Below are experts of layer 11 (counted from 0) of a mixture-of-experts language model. Rows are named gate (a neuron's input weights, with its number), up (a neuron's input weights, with its number), down (a neuron's output weights, with its number) and show model dimensions 128-255. Each number is 500 + 40 x the weight over its row's rms, rounded and kept within 0 to 999. Numbers have three digits each.
Before each expert's rows: "comes before" lists some tokens at least twice as common just after its tokens as in all text. This comes from a sample of Wikipedia text that the model never trained on. Tokens count by the router's weight.

# expert 9
comes before: " |", ".", "–", ",", ";", ")"
gate0:585558543527473537507446554470528419566449474535502469511486525550491508525471483421422467529475476479493502538471475504511431620482503585482528524474554491545461528483353484466500452533496495501510489468505389441557562451489586584508519540480497477518499536501460466559432548534512534510487526484475512499460486455481548539477518558475532538509541446519642542488476537508465533480504
up0:464452469495513508431564454543441542495553462573462466483460505508511476482609463520600545471504527473470533519462567562434511499524477545516484487457442512497536451445491510471481502553449512485473492549524522502473381489482481465504527475459431479405472472500493503452570450551490465516524530534568575556507539492510502523532433412498520492519432531471427485549567501502483473441480
down0:453576549445443485557494446456458527529477492544495489518604524485494529500464552495474459510492515514482489505474526498493496503469536466495463421475500556521480412487464561582586419475483485540421513531539446554576509480461530526501453517534556556463497500525543463460497451505511520522509483513418512486467449431502450475574501484454442556473504498394598498513542507501543535458508
gate1:507491528496539474485504465474577480460507487472522521406499491543475475532539517520495521483507480502467550483475491537523578429506485534514402585457467459490509496475578494495498475455478403469387501486457470506469445491540451463456495480502521473514510443431530540512523503479575489578499474514585564484579471563501465500494522542522585520521514476517460483529575533458612474491602
up1:504458483514538450466544488432544475471502476457518583454485459502496402533523462587521559453548529501477480506516441539544563510480515508507444585490464468484535531498532533522461483471452403474468476474438467487503476480499494486456484523527555502520512454441495579487569495509535467570488465528587542500613515564523518423455477541524588559530523516506434478511560542452615455520577
down1:505469488499532512415491518453556519505491525456550513497480476518454463520459487553418495502548465460445477541557488511567417436559506469427462467506537496562547510440496448492446527499519502523485525501546509489435556506542470534497424500549470450447537489537497525489579512541468429578513483506496492460447479503559514467549530462501449564456627493522500505496520532421544494508512

# expert 22
comes before: " |", " was", "ic", " also", " not", " is"
gate0:453518499468491458480548532493580462528465546416492404437529510520519529445478436502467450539531565542499536529472512521509447459473548527502486526479386478493511450525458480531547549530443468458506490514516493515506506458388498514472530495521546510487445512528479453546409442495515547531480533549509494522450534592523454475505499541531553539564478481537436548518532516517537514476512
up0:488517528523537484470478517520545500516454532451479479500513507509500597478421410479479485470515516487473572522527476486520523460494518513507462499501464509392494487527481514551514596557425436414505456540509436523522513416434487563504521465553500556440553510547446498518429444506551512491529524478434479498477500524496517530554569539575469526547467578483420548476553500502501456461499
down0:510497498498510515514454487557466479399421474466477455516508496517507423516509522514555547483517482446533591548460510519492536474528602509604493483512426520455510434466504391541497474520412514472490577557555495526492494604498572532471484509494514481544514472470464454543466509545535479520612508471528559471513423522505477508551545557518491507570477484548539503446488525487548421450544
gate1:524478486457481516528510538595501534421458526437488516527415569519438520517522462467508506563525537432445552504490512546492579497535452464479476518521498475465469390492476458583529465534481490490513492494533516501497556508513555512424561529500517450470453531487483405512509477501472498556413511531537552466504614448545538424501476535507504502458541530547527512564428458506450448454525
up1:506432467492526546498436505385560565543538566547527550508567588388520513469544427518506592492559521558551435510454528528478518476532561460450500488478518561462516457466488509507488477492518489449428497548494477532528550500507522512501519471394443498432531532407475517490469433542463484555533511556501446464480555495544485453443533499497483521520514465508489557571476450557510477476417
down1:492457554453427428532566521465516478466467399415469528511575503425490474405510550502462526495587417500471544572583489543435459485519544519453483540487535528533530523486467455481494491507517436510566558494513566525529570512464484555519535398410477486538558486512534468537506451439552458507446518497545523550512465513495557482537523444498471515510496462574522442449514518481551504458524

# expert 0
comes before: " of", ",", ".", " in", "'s", " and"
gate0:449461433564532503410582512588482541552487509512467465480431499521464445499486555492432535509418457526507502505499534572474405482514492564483516501498445511515418465435515564499499485512458545455497461545464470562580473535460544537448446592518512446559514532509471474471464516510530477599448579507491466518500483492500504571439444466459515518509505532507505497468474470509490470456587
up0:485537486522466407507490472545490472485569429529545511467459490527526514470556532502491491570550487505477431500547534485485498454518445448445466540479544448513523616474533410518546485456470502473522483543525438482517544551517433471467480543480512544457493440504520520502508475477560469533542494451560471514571412498554596576561514489528501471556511526522552553405504476469513532456546
down0:534522487524481476509468428486467434436558475468495535493514455428489569427480456466551506452532431502471490453531493500510505492519498466515524572483519523533481565511410503503436498538480451548458554438464537482522532528504476485478439451512511537469557554570464468550392401480486547480535531424489537490494473476549516489480498490521491530533508564394539535451483452509474506514543
gate1:547508513502536525519488507426490528498493556526525502479485544497517432465413406519528527524494575507537452517516469544436526451524544443524553522519543517490493523533446564499477528535461528527480563491492477438562513526545512546465523455484532533476485486447513472524436462516511484496515453581484542464491592478522493537441470555543455546493521497564481483467486498517544502455566
up1:450468514452521523523478456517545457484508430439478500513542488490480481565508597517478491386466453532511507518445453425524503530517489532537508403482485537545574541476524517478485525474532439531473489477522507474450512470421513553505501509537457484468588554513390518486546528520546489476542572413457513487436427557423475463493483452568514463581525509441523532529516495502455452529522
down1:559466480477443470526573545511529522454436512445455526478498498536483492543476519496508503470457493474495438472425494536527479455471443565515456452543535466495458483467460446599493478465509501515410405478509429529515529485453432489524467486509460484526482534558476513461472530530508519546484539486521459461534477554511450484513506533500574547525452490507412478480416547499461550488475

# expert 31
comes before: " the", " a", " to", " by", " in", " that"
gate0:523536489438489566490483517457503473501485532515486446521534562482482504551515512520441441489495492546493488503464518488518559489487489491542524573490513579510517477556530508463496462535472506563510494552483431537581550502572454451537513477447534564476503506553473484512468467485479474544568488477509557444503439482512489611556523531506524499522500440546554610496491534500513454538525
up0:492447479553524494480527426562512472499585484465488474500473467491511482518528537554526529468540456440524458512480476576450477499556556479483503487542436450461539547504460502483527627509514458479484471478460525465498458459497414464474542458508516389489522554506612468461502531555507517509483441491500450550494455561535522561465456420460444476461461482468523457563465444476463546538503
down0:588414498506481526516531424462450522488543555533507557460476569464515533540552408501476525545506552483570469491520442546462479489555561527473489598510533431527506440523469518548502535489433563440491519479449452529455481497546409489427554515535579377473509524509536566462444510529539447509533533508474447460495468474555451497434505420460444562529449460466437553572500506459497585494478
gate1:505508467506537519406550515519419528529460477544527510449516484506462524498481513456450549535440511509492514496486493547487486544524496482486532518581515551489493474504489522498496421442527467523551506531409503577513486482447473484453514482435567459551487523499512482511486447471533482522427537491458488487508434506528496544479448521512536544434464493461463468485532448569505464520464
up1:495502543478558564406481461449438518533474511553468465488520509581439583506482546427480518499450539502524569502448442512485493544483528468502498471531497547549493542526512520445479467481474478498503482490439505539515513483468538517496558465474466511570533540461503507475544466455433478452436502465419539538483419471479542480563504509529511550446440520477534468453536495492491399533512
down1:514500513584569492484526523520479494519584523541464529552518489508463550494486482439506473509505480487465469624488484468507515454428446578533465537502521549527526597490445547412529444515530531508518526499525515473526505461478416550512427525516491418477412584499538486506547572546524514520502488532562451504447452463468467525494458540538540465499553494471513530474499531386526491483513

# expert 19
comes before: "==", "The", "===", "In", "|", "="
gate0:497435513533485492566510434546438417472477507550506517481491385546505515523491439475428438443489466495479591522499545514495553427499517548446490477497538458409486572535496482485439591488532490492567456540500467508516541539514508458459464488506496468580439554518566490515507465482562502502494535442486539488537495523470471445508480451495533459556527451554487422483617478562463479528528
up0:492436585522530504527502478467510461503502404519445482536462477530494455526505493478381474468511515482495501512527431554571469588413564569489496493461510496405482569543528454519503564526529516518554482424508507473496514533550545535512445513509506506534487558480463451442494554435489505466517552487486530487563585515524495482534472462487500472518500477508441507536531498548496483515551
down0:424494533501536548473432555526466485497457513529525482487539482583471534499416486499517479472456588490481480501436517447533514549438516483481553509472463498497479569541478544414533499595458478505484565513550564434522508451479563536398465462503490518507532540463537491459540508462497460458490459499545455517510511519495433520589543439535461466525539475485567444505557572523544446543498
gate1:506474576560467475524438419510440554552468493464480476448497469567522517412555464533500496523555498534475537427487501548485515466494453450472547509446542462477441496491498509498474478563472506455625447581521595515509568527524500480440497490557505436494484465445478529491553466529501488507517568473510534526431477488502567521472498496475562414507488510520485558436546527479538539551483
up1:514475539458436475568491492526434479481487483515532502454454458565507505481563515460511547527441495460451540445544456533545429485440451432463534563494523465544478496458526464487571469420530481481531500476499432449514612500550491542513483523583518463531532544512480478506532496526466486489575452495556475556475454418525465478432509522500427472468496490519557524442469489461434545482505
down1:430449502482550530477473530464567506482465568500539450519552494493448481467479520491555516560565442512527389484479523480505489520432530522439433507506533466538458516457535502526469521531527471463423477572522598465492496522434502566466511493499482495474532411476488531459556485450499488555552497443423518517500561575554537503551484447508536512484526537551540489455480574507489531517411

# expert 14
comes before: ":", "\n", " of", " (", "s", " in"
gate0:435535522502548471470450518536469476534534507511500591454493517492506475513461515464503461514540541477482528521506543480500547503451521524468482510470552527472520453478505419468490485546560428578467523518443530501494534552559502473444489443511530512505526589551515577458458491501563502504524507471561545542509505452573487437532449499476543522549440527503429550512398530505482465474497
up0:519551458448477473499483551450510446455496506499463510508482489551474523537453496548414482471440439518536482473473500510525467459571488509505489491486535542509599565490494539445469475439505507478528491494592541507530507528474473513504481558492434513507478456452572485505489555460417516414524543456541419509441465572462530570516475512495472468487505416479599471514575462529493477520546
down0:514579427537545539514484425524482469480493474453458536470500487462453516537436509536441462483518446567513496395466460551490490516519488513489470497432514503426512482483487504481492467534580443498513468566528481544514518536541505467462534452552476492433578535466546552529506467540539519489506498449554482554503512565488416513470491540493462438483493517474457432569578481540565608527460
gate1:505557552609532482481549551533508561548484520556492439513462464526525541475512480479555507525556511482477562477478516538551578479524509493520469452505474484529499456512477463529542499559547519472546526542472504530386469493519516464471454447549443464530489491525466513557434535492512577460508442427426495525461452557490494431509465516465454545557496477476467439485490429445533552510487
up1:488559486446509574498392437472573538525472473516480488503571484421438453548494552531515587527523480479504464475492486451516488448478456546508511503428440570523447546577507530542426518535440446496512477460508469510601538571554463501518546486548484557494491488518550539449550464517539450545433523525518533489496533463436527593553528442503497408477542485503571513477504560516507460541449
down1:601468502472530496466460457508473509411580505485496528496407464526477442466484553445496483475445491527522511395490578551528532503480426541531522549463471517482518534410485449510453489544435532482494495509462494504477453570501531452506430519517553509466432466470583488467470498527479508546557556595486522494561427499525492469500519537472481448534589477480545407489540526583454486542476

# expert 3
comes before: "\n", "|", "-", " first", " -", " is"
gate0:486511516497468548579471478491436476479488453502527516526495496550475496488446532483498503550526501457477550514500498515437494495526417536421514581490431562510456514499574429466524461514532435534526522508494472498449548496463546552500512540481485501489476471544554466518522485460520510467502554481508486437554438449569521490484508534510555579556575524503441471500535499499437426479545
up0:506597466533567519495468522564479528498502439473434555488456580548554546499499549478471538467515527499492551528445515460483376432460535567475455500469499527520474504483443497454458502566524517496489521456485565478583495508496550547475519505530483499484494546527524442463470452487505478521535485408483448486532520476548469591511395479432498581571499445505515473475453627493497514496475
down0:466509443465548536492464497548540490399552409563447516565481575531432524536457525517480485404473573440561520463438542436476496446523490485470499512467481560496430524535499537440523468497480483558456507515518494485516555486553467473500507529505475513540474581521615488563508548481574512468512484477478479510436475488530531543508494522523517524536471455478540517456522468506504457539420
gate1:526481478437486534560517488497461415498473602508455479478534495480478499500589593499548444483465443531543499463560482512429491493533469519476506528544458522540491454478494467522483577471541478452519493474541496467490518489506482548502503500473486448483438538476477502511490524529508544507458476479534468499455547508462398526471470502484495556494480404479504490577460501480487562589511
up1:446490521551539525450490524520468522495522448476510496480558493510450537532441508426469537490504498441541500540502516517520468433534468504402514509480512493434556459512568567497495442505499479484584511518510550524485468488494541451469459477476444532544574495494508548504519457451476425447523527531546542561441448563596484495520535496527473394541510497508537547499458552548550562444487
down1:464565546545471497434506530457507551511472483545468548480491475500583492520469467502454488502484540510442461460491489542567518491513510468488446484437522522494498448492546557524554448547501498553486506441490480503491449478492483501384529552473494546508546545459582425494529500481509422462473561522487572538516570501494564491489484499545491520591436563572487478431525491515555532478465

# expert 7
comes before: "\n", " ", " 0", " 1", " 2", " 3"
gate0:563491501480502490462459588466589477591509476483576503506446460479504556491520513538485546516418508500493480528550440482522544545483529501482462506522454532453454544554470483475476526479545411486426484472458579484500502527496501546471515478459470507531539536492467568485511484480438563536530471488464534459563465521472461491557523603523468491437597541490520429463505543522489526470492
up0:514492559479451504482512532487484473506485545445495505527453410467531440604467516534541531553512532549515562479550497519385529564527518512497547508489505420554589543510522430457542530435539548508523480506563501476509417455516456479428437582498523563488499505495502426465556486523483467486550558527494448521492491442566533450513509468423517500541537525500506542479499477507429517508539
down0:450487503537492471524573549519514525539491501461474507498541491539548526529529421428491464510452526538564548467548438506486493525507502564537527537509490397473553520557452513507509514499553560539555420461456464502459505457518473488483504494517444509544474530505497521473523522479506523451498546581445473434484518562409528533515534491504488448474487509441453592522528421469417473533402
gate1:532525563454427519483452447513488592504546531539451452414475505502553496499431493451493517525473457548605469471482524461498440537485492503422496532488442495547533405487491463483549567520481489521510497531540475502477480439546477545478469561463536574543547491517592500531566495553540539443471472524504480449485534518546479525406501489518451504461499463543501485528527472444521529519523
up1:484469437552547508537505478469545458433578457460531542565540514518435525433508505516510431455484564513491491531462411507384537449504517490500475499459503532447477562496495541458534470483512479482574553516436527438516461498470497443513563468519524427476489520460490511470536545512483474552581488530469504470533535533451468482527489499590523501515488551526502525446417452494501480523516
down1:490530523506471472497480468515464508514516481516541533441521446511498503522487523505552569474573530432458467464517457504452540507575542520503456504527536591463467511504516453439437491449522488525600501571485501531501544436514469466440461515439502482472474605520540502487558550529500502435556519480606527470422442491544501530439546547489545455499444556503462461508505526458519551538507

# expert 30
comes before: "ing", "ed", "s", "er", " of", "ers"
gate0:518490496547488523485496513503458549449487448470521539471456453530463497526562493482458432449491437502516491511472584514432505533493484472418566501535547496555473509521439539469493518497507495475525562465502445456569486529471502550514488530525519542561404482483521452508449468507528495512382537461557535539507549522494521522476440508515418495428455484561517491491508487513516503497481
up0:571464437425530517509434452525474556431495495564473483507506506563512550498470487463509513412500503506460527489422444508508515521465481471475541462468421539533586467570425573462532485447445529453530494458476504456461544482497451520505555479543491474531438547429452492510499551525453469527467537523462468558553513466505487456528439563459474507465522513497549508517491537443506605494465
down0:425416550551508438471417510471420563535502464509512501477559510528504551577448525490517545498549420531561562485505438515484467493483500545568496478422517560522546423544496545560483442536494488445509555529531494376491525474524486480442511522472480498444485552543524501490543455450469524547502487510404484507485560439469506384471511546540522503533482473519526483529577443490515499471475
gate1:499504545430521498514485497551504494520535462477489520504521495469490527459475538528498561532569484460567493529454461485460483540470472427544492413546518467472454498506542493431556524530482509485499520512504502497459566571521415509451491473469498515540476479501430430511460542472565472527519532448528523432539402603504545412509520594481542523432535563509581476531512493477565453433518
up1:550475402471537470493463491535565485493447531456484545491494509533511481524526479494505464481446543519536574486510502549479558552563532559476525530530499616488446528551525536535499430487546493489527548552477502486564507464535508512478492462555529527570504438497562468537444531563479511480507453490475374535502530442431432496533465564462397478448466556475466512416503442523495490448510
down1:419438480513474499513529574509520506462508542475536440508591490531486522498512429479472458529456504465530450399573546502493503479493594504496555463572474547472555513478533545532432451466534506478523575590474478473515436494430486473495482551530458491467499444547506441486449468570551472556507525479549508456551489568444458485437547547532489483510427530485433461474493531463488541476488

# expert 12
comes before: " the", " a", " his", " this", " an", " their"
gate0:604447529557508482561521463564561510388489470535482501481495572493490474500579509429557521502472502490483452494413456499501536455610518533532505495573373525561503454442484533516488475454507553478479529527527530527499502464467464508549488474471528472509462435519512460546492523506614521514521552494538482453532539495538415497548515468547520560466483500498477513559462517521423449529484
up0:489458454513480451507439494549441492462506527480581505500523536417503508534420511502528524459593420545517505534453485490425493550531498526496472478510523545431490500542554475477498440567499420537416529511486453432458405468454498468505521472470509490435535474539528539550450485568566487490524466479543494480545510533510483399526559502510553485564510495529495412531479504445543506447583
down0:469545430434508547497468498507516512560488481485545535556514478464546470462501494507484556548463577491463552474490440552474397516511525531519424418531564475501553504514495523499432537449471570481463506536523479458519454515512461506493512552543455530465516452498495486449474595540520518510518476408499569470387419510469516552586509464539558497475470481468481519473495500523535451453423
gate1:458465518499389516539424449493472431475535537530442458468434503518529530466452450468471554439460456521498502530537490515476511525576535550484505468489564514424544593497494490554534541535447528460494499535495517547477546573438497488467454519548467547490531464512544520550508512518504457458483519470500496543522514539565532523507483474429494463436522527465531545470528568561550442480501
up1:509487508461459515472493569501423434494536500491497579534574488494433554521510463496468506516557488513481544492532472500505624436498466486472510565532519470450461489550474513428472598457505546476566449497507552603520537476552477536481440503449526501571530533476435567430515545489446487467556494501459525429478452521492483553451486536484502449500539496487472517462488460534520464548539
down1:503478507501569552450496529474511420411519498561469510539469500470484502543467507506453484469475540557467538498488517475528520537477462469553468489596558522581463499458471543391473475513480472490465511452523426432552488502428501535518520492498471546572436539529442480451528440556451533489512463456517485468448493475501442506481487434538525496475496559455452531455537497563482490575511

# expert 16
comes before: "\n", " The", " He", " In", " It", " This"
gate0:549472552554482454520506503497547458550469543453552498487511417517559478545498525440481452459533379474522513474490499521446490500531472477487492487433485557541574515551514484564528519561524532550475520458525484480519493523485519554510487432518462503528480479419422510516478472471481453441495473583547500492548468495477451462505542439472517520466513509511505511521395493471493557512509
up0:529500532536464474377535489502525510444542506504577502471580408499494379483490486557525520527589577481520449484522534475501493521508539509544502532429562487542462453565479527571500537508463476495459416526521493497448426450471441498484538516542508509462563473533536470477495450522534467526495475514457555525492557429513510503472492480555553505488504529427515488435509484489434562480501
down0:496495544479516498539569499521451520463513537466476531524469519462549448525531574492476475479496542406453583455471529512478497484544440496461523578572528530478495494509473465534487492461531495508489482530478476519558518469517473490514493551444543492496514480519523426422475432510480512638502529487557512496475418495547509484523605452497532511538465444467535496479456507535466517494468
gate1:494507619508514522574479488527514537480568545412533461486486520528403494479452494419471540488541480484509563462392480485528469391539505513473466487551427527461500554558503555554537551449437447458512539454522508497501508568493469516521500500487468497464427493481369521532458541514566470438471490544467449536469553537454484500518547457489525464560518523425525497539505451499494478525529
up1:532556563521508512554466507557524617509502570450506475458535422505502447484472487434417503493455482571548526465455499518460480453553540475536424481481463535440484495511481508558491499446468441463466523489477452455492452569527608503483485500544525456412478566461456551544384536544534555465508521551452491501503574578502423502473522485475491475511526472389508525547520519547480544501545
down1:519488460516457533504471515441476495496492514499452436498532564497469489503540553509509420510500494557588484571519513497433408442542532499510434492508474563497441511520546505458519493512499428436443475518536479468514570562497518551478530583545550514548558526405563507480451464461509469494463516516508433535423576498458518546530539495480410486493460494455550454503512473490500512591537

# expert 18
comes before: "-", "|", "\n", ":", ")", "–"
gate0:537528493547523488452519502527485528492478516525529514458465502433489424549585496524502486540455500562493467519554526439491510554479501470509509523456548451526462493506581477451454584498548540489474493498481462516462446559465524517446524488564552494459512511523510456507533462533505542500594498485487495476521520477508473490496557507556569453517469528414419462456528522478494468454531
up0:529554493449504517399476560501558549465445515526467547459446505487489479594515439550421446442520488507496469476536512434511575537382534500503493534492524467497511582499539500491495588469489528523477471470530487490521570444490539499424545444461513572488473573502411523510463558481487507583493487561508458504526527463508509442529514577461497455584518554487432482510489448429518526504521
down0:488555447493459508529496476502484511466492545527451431451548473450552423491494508446484548446472528516583499509537492439538478482543583482547455518423452407507532530561495511485450515580536480537483446543459594494513481524398553545476465430525430484545498492487585460503501512479453509514490483434524488501487450509473471506483504489464488455498488536503464539529482528497530451501487
gate1:470502502597528552501464580529551456509468506464500514508499504534429497485527479494509463536496513516528515496526527566535507528471462536509503554456529475502504472501578479480557541476505542516548483449537513501508505468514574464498509520537494541459419555478461511484488510500555513470485567522509479463476509444420457537599573578426545490522521505411530512459529562496523544485503
up1:496475510432488521532578415545431402426483530593496507503513442390500412551491528461529520426526506455579485533548522481461456541504463418534470497464530531445491449508490534505525511480561467503523491477524464439468491561474491564461478473502503507502541531458440477489504436504447451418552451529511503449536494571497479467428508505533514514514560491477479474445461495474551501474569
down1:482475476468485460427469413475499501449523480495503563481541531517543552537353569492470541478449454482433458456509542458519525572439498501505492466513591533404484457482524527554568473489542485572518455532533440534472494438522477524510520445504507462490519419440474493523471474567496512456517460525537486462493481512454421486524490514530553443443559559541510480510549501502484497493524

# expert 23
comes before: ",", ".", " of", " and", " in", " to"
gate0:580491527432511467466456494502539555409559589537513473455481502482463581435502419466468481485474523492517472518542578492455509516538480469493478467531478391506525531493508514507512540480500494436520498538531504508468552477505489541515495556564411480418595508416518475463439500600542470508504526507464477493468541525509556501529556452512488547531542473489477491475491531507562544482477
up0:567467581472412503414553514423560508489445487509462571483473548535549518531587449516493525514497510491494437474457545472509493510537480520517525523514461447479583451522522542498528531504396575524506604489470483510454505483539517502456512566454463516476487435465552509505446497534496524504453519467526500511533522530437523534468480493518512469497548453503515442570526436479461517493486
down0:487495498507499482477451498527574491519510472439537472479547462503452463483471517533470430528462533444528490509492521504564505479498552508478490570474551526498463500455449513479473479459502461489538508496473473455494515510463525535534571490491463506473463502478537549511438506509478527534477485469464550547479546418477542505484551370435494566487487449474474488476499556502537499564452
gate1:452554486520457454525548576427534474526475557508505567575523402548526484583515394494514508466422563504493511488471502534505508491507480463519560492553523477492523563502519500497497512467516527476517541471448469465406418511570461455487522440492474545463479497550446528527578542496472504476561525489430498511500486474472425548508481524475512557473488472483518474483520483497388492505470
up1:533473539483520558455504530529459521544490452561559444430444532428496489390526547507515524475535516527503495515518558433470497523486530511526469467460499501494399456487438481531504499534504449500466530537527570491524531532543560503571473517475547519527499433481464488450389507552577512480438513522481489469533533500507537387533471540557475504520555590538519528512481519436536454498510
down1:467557516495568526456494480537426480510516425540526481462483462452549461482524507505533515513573491544479553485546546481516453552473487555484399519498523547484458473495549475497492414558485458439472593568464521481563551512463527475505523571473592544549480479416551553563380463465501565551462456522527583550516446465490508541467534468449491467455460466536581499485513526492548487518570

# expert 11
comes before: " |", " (", ")", ";", "%", "n"
gate0:548501513519502440507409517488498576452561536504526496542429463503473503481398519517464584515542475510473433489440530440543531478548458520555475454536517526487473506547509588512561508429560468458561515511549476530444474562559487469547519459525526418530527436506557526498498434472537534459542481509446466484462539486524454530543472502440586470483481496525522530556537549517541566512507
up0:520536464562464492503486546524482554514521465404488491516451498462414493525409497494443516468559476548497490538535466381523517471533470506464448488546504530472514545450577554510543511465532409515524464424571542523475527542529469505506508501529439467541536432529564575507517495490583578457495447519536495488519544435489430562510541524427478494506437557503532554489497529510401560554524
down0:490544459530541469506487528449484487510573422555497530510549533460518468536536530502512441530417497483468469536436450460463452552447508556506542525505498559530515506531436562552475483473542495521454514400517427443517492545443469554493529539452585475521518503495497479479541466493474540498564534537498559461544608565541549495561520469546582442496417487534520500529532466516547463464524
gate1:418522446543551501526448461476585503567523519503500442499480526551484440515475489482508508442459496498487469458456476462531566461500574483464442543465505511578538494461579447534557510499489524496419473465497521496517521476497506488489547491447454499419452511463493528505553509444531485510500543557515458480532489462527568506484603576511542531512516539512480478489525474467480523472497
up1:541456506412386524497523439496476506504514561520495513492511508574505530505529553484567515455437497492444534453492422559446518435600455496544508482569463508505517536537488538497505530440504548468527493443508440482501516578504534524508464448501496505485472544502505436511505509514559495521498488467445453455481536465497496526485488470492578523478516495516499473481544498522537394469472
down1:469451469514503585558516468551467448536545482455564520509514542488444499511532504521545537490539531520508529505451414603531511418564531519511441512488444475508487561483406418497510492432444470507562524526467506561482522572509400488500493505465597476466391547517495502512509531486545455486520562534569519499521443481438548552464457463499532502546447481482505508485420505462549478478508